config = dict(
    num_hidden_layers=15,
    hidden_size=96,
    n_experts=32,
    experts_per_token=1,
    d_expert=352,
    d_shared_expert=0,
    hidden_act='relu',
    moe_layers=[2, 3, 4, 5, 6, 7, 8, 9, 10, 11, 12, 13, 14],
    router_score='softmax',
    normalize_top_k=False,
    routed_scale=15.2,
    balance_loss=0.000477,
    balance_bias=True,
    init_std_router=0.00685,
    lr_router=0.000961,
    vocab_size=8192,
    norm='rmsnorm',
    norm_eps=1e-05,
    tie_word_embeddings='early',
    optimizer='soap_variant',
    learning_rate=0.00859,
    beta1=0.95,
    beta2=0.99,
    max_grad_norm=1.0,
    batch_tokens=[32768, 65536, 98304],
    max_seq_len=512,
    train_tokens=388400000,
    max_steps=6175,
    dataset='wikipedia_en',
)
Below are experts of layer 10 (counted from 0) of a mixture-of-experts language model. Rows are named router (the router's row for the expert), up (a neuron's input weights, with its number), down (a neuron's output weights, with its number) and show model dimensions 0-95. Each number is 500 + 50 x the weight over its row's rms, rounded and kept within 0 to 999. Numbers have three digits each.
After each expert's rows: a language model's description of what the expert responds to; "comes after" lists some tokens at least twice as common just before its tokens as in all text. This comes from a sample of Wikipedia text that the model never trained on. Tokens count by the router's weight.

# expert 4
router:440480446560487457612433541469462502474560469443515421470463492557478499442433506495506519502519580427395471527442519515452454486483523488450413508515461486505532560645379443472621528499415550479446482511473497499563556431470520508483404465581544488383477532541494503490551483539489552496
up0:460519462444454494502430523453569462444513546479502517473514572548540500384529473494454435677479525553533473393544475549467527460424486590536519465534465501604518483550427547520555558511404606454542495491474457518468488501460475465416506545459414497439457488559404490486555465476474515529
down0:499637447557479505505531474575464478507471518544484478570544494559461559581526553390460507473510515536585568500486447534539619485425588484558484520503508403467513495398520544509475571473574451616511542519535464578472508555465361527453496471513472467563544555506496529500502552545445503477
up1:471472530420510471514551599572516466445418474575541498506434486432518488579397450547564482528410509461574406510535466551467468556554444456488521465502495508511566509439432479473471479605478471521450565474467452421556415395474466498477496480437520541424534379512499609507479464524469516500
down1:500571571527494514473402447552427537442539480480452451498486469529470544496590466436508547549475392575463460479492499521492469415494479489534523426388566597431501576415441455579489501546491494594439458453504539391470508472436495483531431463431570441495473516479493565487468518548576469435
up2:604493568460543528525544519514512592500457505522548505466557610478461507447386505423583400491425454511498532490497552455457529571474535470465468455520508516474388439537442569386573534512493548485470529444437518465488394523491567440467493626453518481452454566511445504519542490457531490532
down2:484542533571492484523539587412489532486481432476487542537489486512523550490531604529536472408516495456489500463507448429611533523472560483560541516478595571539559523569485505550513487412434398455480496558476455491346524487495512498526544523546518610571575475556553444504528638499502518517
up3:528565499529425548459456494492559510423440464555489417526477517515474432423391470490495455517515542489464541506500514453434492441496458415442521434439544586563487665457431541540537438543477491515526484517493518536511550527395546466513470513532430492373560578530539459441458500529396524493
down3:504430573527448523461414534556507537503504534476490518508518477475537435525558483412466553514487375494536465559410467510515508481466547480549428470351477522446519526555560468473420473397600596466506401549511480422516467491474436502486563477566541487559539600514564446457488506562441481505
up4:465559489508593493492456520505559508504548501553473546461543484595605502473439513561584536566526467546474479534528545518472559515606550469494454527551541496455458552517545387429540462513499491481396445433469437537490468550449515467498388570472532449410409469512412534520493548568418583490
down4:447533460537517513523546475526573463468523447517538471515454506638488383630524528454441421568431477471482491395505519565488441455492412477562519464501450589432502544476498516473547483492551587578542510441522468586494474553559479498515433540608521452472447492559523553470533456453488577530
up5:507498486497492472544417464553492484546358401460387479564495555456475513491538501499539495565552506510358479554528529646488504534508467470486544447515476479538463542566521595465499514508416456639462523532509511528548493471442545466430460468499484482515524494544439496524404516514468589417
down5:519548549380471482445472495443507507506534495534491483567527562450458526522516429477456420492507665466569477444465444540553498520477467577515552577516371466561498479529498497529513581564525514454507421448459455438528466355481532560497543495510599460533516547518554502558577512542538525449
up6:463554540554440565475454447455556538491529505593553435469544408498461428444534637472488529496479530401508490494483372420447438530552521467460458575518556514468441476531481500564555580518561525456422500548435558529513447547519569428516476459507473442420525468473457468510588498443470456460
down6:423429510519555470558408599492476498476541442461544572576544518413558521566585518480443443397512556410424491496496464515492503521508499423522520597552575528565489460560486588502417545501523441480430531501512557510562549493513476471482507591464521368469536489490466544504510468603520469500
up7:472499611472449538589520486528420475494514586328531533522461403498496534519548495570487465505472456477447538495418576483541503551468537410353523479572536501540448491505488545504517523486522487483543479449452516498504449477468524644540433493516495496515509411474530456552489513547405426534
down7:455488466530538475532540383526508474503562504548395483566428396563493424498510561459498504447567498507393496527415547365456515422531565469427529507542492485600514580425475503545546459578471582550583483483486471544507522489545530502611530458506524550544526517522548518498514454469512525420
up8:472553510452495514513450490568491588568566541424435557517494590506559480434501579468517467488510430539501552511400491490419508494376555554449480488583530483503424510539483570411580628517409472547430538515524487526509498521507555499536459518476543500374490459567483417487554507460512479559
down8:594541486485507503545480460491609506536471467407459547467465592535492576528522549392419442518468479520501435543503544513472364497403529528439500491552498523501527500515471431551516566420593479563528535532432494585446489532398496474479520561517454556552501534618469437505485503517573452541
up9:538458521496526508504509468582444437541474490581492508524484509495491479506449524518529460505554508500455419558508556417521455540477562422497474582443489529524482572545376464534521398547577509575487452567579496365387469563411540423466460489579587511523481543480487495511467555592523546453
down9:496590529513450540495479435516506521418620542553490522501528582562420525488494464455510584480472596485522492527483445577556486475493437475492504530449485491461482456439588516508467493567582424542439643524499511412412504513554406458471447517546517481494492519536587523518472555436594449418
Description: Demographics and election tables
comes after: ".", "% |", "%", " |", "0", "|"

# expert 25
router:520433495416489539517519432484537615572494605462430498527515515634440468439445492556431475516479557438456451520594606517528520548531517515588448458526452524510433491465483596463459444477549550458519570491458532518504545451525571451460498509480505503566550528445442547542471551491371492526
up16:543457536408486553437543531507561467515486573488377503525516551583602427480531338476507488533515483571459537479505494456491439522553520440529472527490534522502475387436604519581568452449495536465507505504585418468487523486557436485539515471623496465532482549431483486522533456508526572529
down16:582463575519516552593490537474525549489518487467488638505533559465579485480507441442445516504515498497480562421475476508510462476582581522616502584548480537517584476501503530577414425447525545510580528454479399515503555526455437577444527535499438476487621562474424470542524496537508549455
up17:435473446566533566470498470467467470562481541497455429559425441472562592569583475507623552532372430546527540601535497536577451445435534445506495550517531439471459469564554530511565503476453418445509452507570551512488511491488483466470496436513604415489468436505466530478507548529532446561
down17:400415419520499566487388519477435476438497499500525498487529522428521476414491495558440578481425506508434474525461511564463508509424534551535508474553434436431529442390570564474522507422487501502549488463494531377480555560464476475504517564526500607511412515596553493552573500575475500531
up18:428472623532446506553610440464537473379552507545517494434466511469491456437518470444531485574452449505487533488492528596448546544427557523572485547548580467489468506499465498480637605576511525478453541479451534520526498433490490546525534392400506461535499565463442560496461504481456475461
down18:502518441562479365515483410552523548545528454519553459481460506402484646479532484550506501492500502451587406511514488553546435556432474481643484526461471524550498532457493378521458397547471431535523557481483515497580496499396485523418521510422435484523509492514469484482487469445466477503
up19:435472510515512475466568503559454552475537496515475486477467583484490538457509485427497481531531586436486495442540472491547625447465502456591404487552587474470538515528546498502444506543442620456526590472561499549487452478497419481495365430348537519511449546542504455536430487574501471540
down19:566495447492378479519554520426420496562390486479570536426471516546473488501560524454449576510544495468471458576476466571537597454512571619487523494604488415422452488497543581459602484471484488444508517518500504567498532483535562473420530590514525444514496594511530506522484486509414474524
up20:411380481516492489550476495524479522504514544390517490461570465517448524482568484506527523557531485517480445413460426558425485513539401473495538487466472550461481506473491420560523481548563559508556546441392524497507473388472600489550529432618526479482533504490542373485434444565440528549
down20:563510538494436498474498478433540544515529526492528497512488466597455469626435488479477444439500595495403542506608524471540510464508577417431505485524553412546546584498449518495493590423472520547527490551506460534515505514434593485443568593508538474384500475567467636476471516493504471510
up21:467527473508549524503498501465417483506556547548558482490416487513521490381438410482513463522425397488636455541513550536438567490531466495485465512426486512463483599531474389502523495593461411503424527535429446517503496508510538487391589502567526434535503435540546489434484532498550589470
down21:548526476557433544501495488526511534471515509470417480516470531510517480513510437599537550447496504506523533499476570512422516505485533483577499484506517504483478427567508421543448592457496519471539593573482502378490415484633490590523374475511612494531489459408512402383499500485575464534
up22:559426526645498518549506491523653563515532504486542472469502533492540540421498519499483400570520460546466465463560495499424472497495517447499570496480433493645489508509602468407453415506425519510456545472402404453450467549432538525487480527585534527473521510514554466499510545515535468528
down22:445492458426494519506526465544568511523491463477500518443551526584509476423554462565476481488502536403469554481533504496530508520616426441473437499389477420466506648379456506453534551440472498484529425493515416491581545558484546466538477505567473517472489350510485510513462594508452476504
up23:497455486507507548510513609519476512518544545506515573376482542474558459545555467504544471518483493426552505543538470492513511446420428481474585538501469542520544561573602452527438509466548510483511482459491552434529530509418547488495477480571567432381480468486496527476343628599487460544
down23:494489640469504590448548571570566485482464484500524562502438636483433567564473537590525436569466537514491505436445517540511507530453467573473465459525494502516450496528545496520502495459470540575504513501461582459556421503467447580526552468493324464499416475476484528555522478465462566459
up24:487519523494563544539549464569445618413544587565471484561501544508536459473539493486420483469454574479455481525580481448560499563585565568426481521481515491492555474478431534485488497533460505429461602521525422494434436470533563425439593505478514435511425496466474438468492507532592495631
down24:414558547524548511508615476464472478409511494473515553433475620487502483430490490470501434487482482445509453533607466510492554405505407528549507453532574455533521472470542503537569522436541400475545539526507427488458489517417500455496545483470492539478607568536491489474506595586457361473
up25:521491527552523501426412555662556628403485493517419536594548463449528485488486515459411498508550528538480507461492537461487503601548551546523529428463450519569455629469575583465485493514523498497459494518399483457458511526414526530510484529524441513453517478469469452495489456471489598527
down25:451423565517547486492423503507436451455485478481608553472474465590518578475542529486510419525557522558514494431493481543482524437550474392484646468416496503490425592530533528446466515517556515515428435512476414483387463499455528425475500526607446545493518515455580510427520494515566486521
Description: Year digit endings
comes after: "1", "2", "8", "–", "86", "85"

# expert 5
router:462422486503518567508594501488560489454418562516488438558527528492558570487475509524475492592561544616443509530483455548485509578565504522517373518562495534579455486459562466447518588514467557518481514512458534410403439462586460531577529435452379474499479468471536513556541536416508508481
up0:610515492561510469462459556554570479491486537497510414582537463456521471491464454559527506423526541506418515537338460587497535546557453522438484539448507484660521533554488516604549578552440458535428531483478432474533468503440475512533451454446474422519505514503496471481475538507590559496
down0:504504501419494454496430443560538518443476399610490520539438519579456544537569522499475553581516497456535413457504445475516464500610486369531462511472473448471476536526530506473435466618546438558505458457463523432565484435556477448516527548533612450577481408513563526542538503546501515533
up1:556465477486493563496539608520485477504469484479525439538606541539458458483506538609501535472507452423547468454477462540403558491534545558477441597451509517544446501529445467576552587465514518483497528450547569427432512502456399492486492545503529312510494557454483526563485493589503570510
down1:456454548525564376503519587491507414517513526476496536454507520623462539570553458494569493509478502566407534535513497504385508515453446476532502511490529503473437529484519582494539581547585614469610464444443432505520480468478475480514531494464468551638550509469565545500429428453558492500
up2:453495505524550489502416660541528588512562579543523530506515569546557547439571483443462561576522510460548458409433524421560510514466413486421437488530486477454505413482533514457530451584529504407529551504459438405474514517480517438523486478463490488483475583504492527508477464422463622503
down2:446538499449398499462417568442523439461458466523508495472482416428493543457438469579520503521453517468571600496554560494508496525543487497543470418485413448539512514463504525539534479401499426427496574521514495534534510534463510397471471464483473508423563439464513624518563537591582625493
up3:467459552543496469440545317491531548475583573545423403507425591497548451464470430521516495552475464509454539527516520460463527513590526495539520521457476476468526501570468567527478451436497461553475631453520460389493449525515585480535490457460524452559501448447433511556526420532476531464
down3:507497502500455609457553469518525435474506533533480508543528574457569439537489622512486469488562437431543461514494460442492541454509373546516454497512371533550444513461564462516532409544495572494559467531450429425527548575480552557470480541534369419514504536480497586460512524470422545526
up4:528418508468492425549414538545498468498425465431543423446374462594486406432414593504523534536552546539469417502595549446502523509481428421420541551485461508544554521518502480481486475561508522475501437554520471530571459379432467528524487473410459486445454486538446538472484527525491448495
down4:488534480474455494520492424534474481391518431563483493493540532411550570486539487397513512450515466496485502438542492470461508451526480500437481520586352445522361495502515491557445537454497436390544510429608459516452547572540529481515480529558486449558511568529452533518363545521483470513
up5:519474480614538525507603480543544523481425456410482498538510469484531549507513450530478426547530601560492564487544463487452485537426526456530449461508521480537445438504523426504488554589426589511549505472518544370512549515455479497488486436472509497558532424554490547378442575522428598584
down5:490452498523486531308416456518510547496495572400519497543590498408532504528530499512554453481544502545474469501378470478534545534489535480453433539510457416484473499548495461526449414530489569554534482510481525489465504509467391525476543483447566552413403388507491395501533495525543464504
up6:512575480473410492452608468527520545627491547493506505556520510518592489441469520517497500490457485457525512474409502518529417425549482457443573424485623496472520492487556537470519460535580486529436496520548585448519549408447483543519524513591539526569539421492511436584561578595463456460
down6:490507533445562537409519564523577558545520354525490472539542586403476514431457494574496454484463505512426452484435532474540466452522433508453453530533486467494580566517534544451390507432575492557565560519487464517525509466575478449595469459487597526440461443519521468559608522484520527461
up7:425479413509493475451496580579510494436423543583485448556454543524513552444462511511584396547523496423489535542464431519531501467507536580396499461496494578535426427524478490461470562565407534475487531492403491459424531473449419494432445582471541408529471534542523484514479547493471603542
down7:498490481514540557479557531422536566447474549526472575511528526537460509465499506590511454463553514490466483508568415472568467555594521412489450445542442458550580434407478544445483453364516456489603421458498551521431502502463468512518602528508485487581435439553476582421483458489450430517
up8:430498527445593500483556596484550463540475479533448627501440442570506465455471500561532421497574478583520431510475495503469451494529455517470508560556595479458471433537442511528344511580612453502436446488541546476551507493513518503458526498402466497495524427407498526475468470406510533490
down8:465489467516423484560423466478478535503437545530455522459448440531533550481569532604513440513491539448499593479427510548469579539472522569532443550580483401516536594516460396520572480474523468418543531492474502511573542527518608509581476460584441563386436498454483510551541467491530515572
up9:535471559492513533495511489585423591507552449508538506526432503460505485529499424503422574531484523456558570468569468456507563504533545547500544488576515492516525558404483562525481503361487471531348579417418446537461459571489468531582476436495518554507558551458547502568480498446425473569
down9:566583457560446571516479503359418462537471444581597503545537662531505572540467527578467472532486495552514451494474413490513486504454529444485547519485505489499534549420553493535504502500404527568488481543509526590565516537521554424499531464523463508445510448529459524496435578388501548499
Description: Year-leading digits
comes after: ", ", " in ", " ", " (", "| ", "–"

# expert 13
router:421495439428541469557390482554451535419533467599563473453542551458442515460556491503495522529539508538426441526422437553570481566444592486511501476495467546499550546393481521470507445519433557470498515437446555514562490581477544571530569497469481525501410479503518472601562462487385549463
up0:505513592475483463375467515562481580469510576492468500453514474488426601534561514417419570488512496528544450590518435459540418519497503540544635478531512529565523467437501583499518462561462501519416476484486429522430469465478481520504469418380517437513449549527479547545480419494416491460
down0:566481461483541502487572511483535476585444600487570501508479437536569457498507517523482479432586538411522470563488591434509467476617512460397478505457450428479533487478477515493638513530565433472572527510490502477476493520504491574468515505417594511481593521427512380523497483394542469489
up1:494552449474570596499530577570578382568540551544485474478596498479453490478524490529531501524555465521490518511493424522379506550526536434510422524541516578596470481485501565465513606496467583518517442443509444481482447506505403584444509488453582456590483521461546457491599487468480430495
down1:562521491536545497445532545444460567449461469502488444541453511524542562574441544536529481617547410504513514539521586537537461642450513399504537425414517466470447428467505388509495484462538446442539477548377500503552443434514552500562498505476524467469518425575534596502498477547469486490
up2:518449438456459562453520524556376500549556479515589533427468539546478531475440491527493509503497464473526469460487442485512518554399543484459438465419549506566520448512392517594483550615515381456477617515445586510526439487487538510548485559497504557407489527502444497403526462460433500482
down2:505548454583460517422488503543448504552465487558448463493428536485400522534476412470477435521518410516479515552472577529407517514506525466513490411573494597371489457478545399503501503441500523478544378487484507572521613540536442471520421585458556499530590548543480509513493489545557519466
up3:489528497471562462574449507583450486500522474542512414478486577565480542462468534498462428514468581456507450450510456452434569529489555561459435428551495503522530498464440602474555587617513506478438405467444537472513513539531628470492534509537431468525456460449502584648462453476471490466
down3:428491460469508490515483538564469473466526478473547533502526565404549521522548575573444518465495413561533522471494451613539431532478579570501466474508456594510582459455598475444478406425527518456505491452516484579529473440493477540365500457482556510473488522492544520429524616433403516444
up4:477515492408443506501460585688487477491604516474472471497502596463484522471557438577508530487492448504535495517536539534497504467552478458435473490532512472497409521505434478565545512501538529487506484393488517500548474573583405528538475516453527572612440450448536487461573411560411491541
down4:537457586473579516460483527413600523522589487433506502473595506469297521461546532558524468505483467488511490514485575496503490486531468496470509472512521420498496486503436542441508486482439504572547543611543541581559481512430517485432481446457485465490561525574521520498560468543356547470
up5:491562485445502577480597508644547515493417506512436487437465503457489478465659542471491507546458497574352514526480465501510492469469556410486496474471500491498528448462555457534449459494525554563499511512551554504567504594572490423492536438596531555555414445542558496545539532510460475508
down5:510479631502483510528549527502522476559555604512411527471502433558551580423470559512405493469507524441497503508441403526520529424506467477462525496498542327454454476473431534454454495382434524505501523547504463497542488496590530561478493583538483563594487491439493504502496478461489501398
up6:467500469521483402432383497560431545446526539523524544500502485457490495516505460615435516533528527514506577403509449378473461558422560512456521429529513474572532465482464522451566499545547443415481543457597429584517458534510414506508467570483503522439421469481480502534527491502375574496
down6:491541476407468579528525494559507536428500478509544567456580442580511479511541470527490456502502461445549497530492490554592508347491542466493474504573594460671453388466512538541455468507472462492599468571551498472554532507470543550428521471479452561423511498490471414538549511484475466465
up7:535393520461494454564493496579508544502451507516504453471478486484475466446465514480448444534482500534373496492520531454544472508525474489608480540344509515541485481451467453443513592528530609481533553627642483495517455554392502502505440449515534520465492498503592460491457527443399519502
down7:616563441555514607533485525535503465468504386611484466519416497438465593426539456473551440561545450437491536533491458466426488430562439509500443516472423437500520575569539434460478528509525533497525406564524396495417507529467474526487449481520546479525571554525501454517501444507430536459
up8:503488587539464544480456473529480543437564468560539494567525441562525487473490471507560513540556553486455438486468522520329404463464569495523532554563480527426492509481503501457508434528530541477510435492496590539512612420460381474470386559499514474517394510481450403539485494584506509513
down8:591515501509425454525562456469508563488459497568688513516553573495454510532490450541583633535513479518406520427514514512464521507477567526490521488469479485460628414506471588489442532501509569504446490490507520510500474470455449496487480447400486617497458425526533505526485514503536480399
up9:555494539484471604525544536564471539446418436518468520449570469641464506518521465513491399544516407483450357511485466549485449484493441486472541488500544473536434451502451519473445463468483466538455561462358477582570493508515562496504540470551422482421526468495500537518565486398458517439
down9:498523579491458509562509500485514526551480500488525567521488526411495597486401569493539517509531518454445556622427435527528499512543480539555581417454508470383400467544525463543430520471507575520581546457558532425518521516507405421515449570500565527567468512487450507538491377458459450525
Description: Numbers in table cells
comes after: " | ", "; ", "–", "| ", ") | ", "."

# expert 27
router:523534509528561489576548543587572467511458598538560594523471509482551471451449537532537569454478444441527406528503434440499464521508446485505429568474576464523467468508524486540463493531619466511505421547628445501565410499500523445559405564495542525551524496502497536597511487428467596477
up0:489451492499590423530546546458563492457493521459563513414525429503529523458428471430592467512509501408480513465545534418437522560552496495487502524428552503464534555490592495490482522550486516539495459561596330578520505520490519586406540575516476543541379544454479484539483464511419476514
down0:576474478402419504445552488483481526494548446515481431539456579494527426541562575498448524523532514551518547457442587452433445431447447466442562502571522399497469556419440381468483370514507500479463554621435546466518544527491450508453549491456491524485567456455575498537486521521515468525
up1:583536486511513486465536526459486467651560497581471456523494402518512469515498519490548504516552507537559509540566467497403514441475589532515485428557513462481523498445533457576535460470576555618467526504525441512373490421507548565461477463467528458592363439435532535442514484471484497554
down1:494538515534487428541536482541498498421445612569559570574546558526501536449560521503535543457536486463507497528493454638477470578542550487459466576437553542564504426508555501468533400489417488393528486464482480508518464556571531466537513515466588533480501523610553603485529506538604519444
up2:433564474575472534534375485543536482464511490529500469501524567547403469548477519496566534513564450588503431480475506395515426576485491459549536527444591465626443532547517502552494492472456480479409548500493569526493468437604488474452371584400509516443480472472469481456504488450527470521
down2:564522556463462515518513521463511410482443433464412483431485446453411579532426537531532531503512461535563527531475480498532486461508451569536535518551525516595350440473473465546608452544521509512500482510529566478563474570512478542464497561449402500501450481496492410667538505508579472476
up3:558474493497546482542498535467482521403509523503398449527434527673541526532523410489472509459503448438501545478490499522475478551494411493488518414456490487563567605541506529464560454511566469391514480457470537496427536549522480539492490463453493508525571525376627470507389470488456522449
down3:476595549440523494552411406506445505428493413510497508511434543405533443528496487453585514497565628514509480509546513560582438404444594589517581501515493502536565493528440538586456496473460461509525505475523544634573505507467523558530496498477549467468522476571473526539412549464510480521
up4:476518484499608448559469431489511464563490501474407606488536518532538545613479543446570537466432436616461532669533437509488544521468533501489536544542480565508544519468493550535511545503554509474471457464608483492493545527508428467493470447513416458532449527466451603520472580428451513509
down4:491402475539478470467487511541556478495408480461434443626537487543449398485496488483456534547509463523589459523457623476501516455493523448479502545464512501579572427496497454517413562521552527448450453568360463559432448484524534564463458481562619541513519460470476536512548537437541451516
up5:529459534437532576466534456618541487484485536554602487482508508530487435468614541425599544551494440417537453545487496565397480480480473523481543535543408467473543422508440562455495505470475541559455594526462464419543554623521504540537531511483535504573485441536552540437450504573504507546
down5:422439530461473469380532568550560517512501455441476474475530555545403578544400594411507505502516509489489568481505499549505461607505531556346554443498540476524456541517523467547542565456489494474489466533550479525478452447461479490475443473582393492436396528505448446511440482545488451462
up6:510541554501505581523534415444514508458433472443517491515494494476517502525491499482451507451545372497501494463457419474466467587546495526526469521500550488553526491424454509459440584446570496575437506466466513506416550350442459522430474498532447511544419440426521422630472594551577450507
down6:512553572508475454425545553478547469574543368497432531420577482635445511492506502454542504570451487476460525401452548511460449456533423406477487544535454511465529584469473476520491509461470472579531545543570500472520451485512488542517535550500532443503594388467482501446541459458475376469
up7:496499441556463572470510447527479481493497612438564480523519480500501547556546444415567512555396438402529511534453442474452495538458528597554552484456521484441422491528513510505561521423500457521397495477461425539524419528600500419558506472517494473481380569489430570462473497430486507415
down7:604413488596503430517585502456486493539452515524425533510553569509458499414564516565582524569520510534574470391472480514587496514538490529567594520542475439434541451458560476590595552479475547490556453516557451479500488498584504568485544526451496477531537553447555550515441479485606533500
up8:513508451496573454608546436512488621481529475457453531471470478493533512473417433393479556498530488556517457526440497511452449414434528459533555569526565435433496506492530558492487582502573422544418532440538493550494564519457504443459595523429478455573428467602497472567529569528526459551
down8:522561461520487542528432533524532554455542547513471527527473556594492582450549438352521490525545514540573449516556563520513477551511477489513465494529509462422489494512546446479546552402512470477513438517611571510455547480549450505551447431516505521452418554563382493598518388537485415546
up9:617440499449488524575565484473522443543478498518485427449368484587490470401529588488535455492421517418530531454485516436474516459499531416502478482595537523434550533462410515403474587511603554424539523515462511513529505504520526489567537496583505544470455496425526475471525543496407441531
down9:492402416489435558466510481515430453507505618493479522474533584526449543519561547579484574524417446498466517528508518493454577450406431488569471562558455581511510488426401506519502555486542484508537548559480436577508458527578457573438470491490507455584557591554504565468554547578498507474
Description: Infobox and list line breaks
comes after: "\n", ")", " |", ";", " information", "Scientific classification"

# expert 28
router:440494565539506474440523516496585594488543491603482407474421470426527478502505446467451511501525597545574522431489530464553477521526552456410459509485475595531505492426545591542524401536560584442461550505480495565391542521466521494508496518454413479481563563397464494559578527548523503502
up16:497528545527607438480586407489521476434442575540508529471539460572484518403496480445550428470493517482585469525475497469442513478596499560536418511529517492493522458578522456486589444524544467605495457574558459498534491485522442533416451585447408533583485501416555450594493447477515541470
down16:415583500502470526477475469591522515482463486548396505471549574405492448557571519538454484511483514609477506523530462498460553411493514583551473498523487489419487577461448580511447636562532467516413571443540548480421545526492508470487510509641516478405450521531561524494442500540510534488
up17:414573516432509470534486594570532509484592438384567462485512383516546441454450481482536592490562472495503481591515486460436511425461447540532524503562438480491490493387512504502515545462543540494435526512525489417491555538584555470607476474519533564530597461489573468463491470500480597503
down17:474525523451566476502522531486567474516536502537451458504530565496542397513450522578632571460505531521512508599449572399473505532484502481461488407469521494422426551547551532521501510577542555431380517551466469525502506502628550481525455511629523471459492529421420521473503523419492545534
up18:476593463472434506509393526593458465564517506581467476559509530500485534485445508468515536540501460503557466550481482595460503447493460477378375502580477587526567477521519528398470424436547544466523545443539523461433420448482465576494524505502478508503406429412518516485491505585418446499
down18:498557470468507502585558499486566531433445475467540456500519463475435581541599580548476489499450564494503554508511433537483527483461453551562535496511558533493497452492551536550486484533464549525456563498444494473518638507512545423505459517476459348522579374437513557558549417401457495429
up19:434540478467528510382441476518516448529507482538462455475531400468516424451527452506454552562476451387479435476564489491569494591483469481560593539525461440465537445477490581469511588625490499557450476484496551574514496472461492454587541525460465428535550468483613432564502518517413484451
down19:479522504502438552582541475506498589402466510499494538518439510446472566548602551485505455477399530458492472494412441515486526429514548627423585511522580563560461496505405543444444546431474499490479608487354543570540585481485474532434487543536520546508485513553499497502557485490504509474
up20:544521496468429437473507554509492526472544483504439465515543495409374501476527531462506512517490588498529493387435444507524463382575439506514396508523494501433315490512447462523475548538552527473627579485529491540540517590511472495468387507454474527481454486512452499544516469551475541485
down20:592487549385503572482509539514584509537516521597490463643447487466517542586522626531530470477485458505542525567453516427462472542541526569486470543458592557491451474498449453547522574493443527515534415459459482549442549571408526550489468489559383541540540474502550493522454498462525543505
up21:469479506521479537451554482483555459480591373563471505504540574528484454494532544416466620505365439468478570482500553510509526458450465476466480487526505415436446501463511499534456538494427533523453515478614509445552484491576489469446479452517442419498550458388491413539516419593538567510
down21:512504474499516522510529504566509539582481512470467547480380479432415493505517474481506496536591495487516471533466499485456440513502440544480515540466384488486540480410496562507501609430521431565535395434499587592542475475523389426469418532504537536488502499512388528465620536407538459542
up22:535478510499501558512453557592486458556522514430432503501502456530520531470538465473468556470500454471522484533645394460511445522505506429527506501517456594531585640424541471499505509518581489436399596559483454446438455443502428482612447486492512488497608460471514510511471554489558432482
down22:506550461446464468510490483395477626408457460485452411463509502459517384483409527576553446404563458536450513496460555521448572522569503510514463540497559446504436481516556587601533553425531505593533431543465485528479558549492512498516511501521520479494417504439428455544513487394496496542
up23:561486509355498481417473466492542443467492436468504513516566418479520432401533456484465482562519511520527472481517391485568390469532530516491454519476494464465649507503543429487402531540562533529456507463469451444562525512421464494550553504479511477629427445448552445532475484451446479541
down23:462543524500428456443455511515443480482454489552593466482497486465552486524490522578527597497455477447462503562488400545536526477533566668494485528489519515441504400572444549513437547546566510443468436487477491558525520442485508394597551488519528561608471533415527484519416520560572519478
up24:485414442483453479526536571546640588580511504482544531496494467464401435542552476475515498568529498537475491579443461411451528498509558462447528545433507555558548411525558551483425479546536468532548585442444535533481451538418505444455432587447430525501453515390492453514525462470461535522
down24:565538579487500477459518519561482502451533489419472550550440420476526514483480501545430517444514452467522433413544536439501419502571463432535529526562629488519628575505548488511534503443481520488542573671550546507461523497516416526391447501538517459458485476502473577525450509468557518550
up25:505473513535510538463502540483534456513448408503487557479517459554489468520446558477493451445471450511453497470526535543530527547497502550518480577433640488502444440465548461558588578571518473503484537550563528506439522562509544535513429536382480552600462492490374472523535617459509486654
down25:518458460464419458600482496540488436442518458477443507444483565467525562483479528479503452515448564478556500527469498612537521443542438535505457546473449337418483507491464426535480421489534500470538462526508508479432545562538412551492516472435415447514551609531624464410522527491482534435
Description: Capital name initials
comes after: "\n\n", "\n", " | \"", " Mc", " \"", " O'"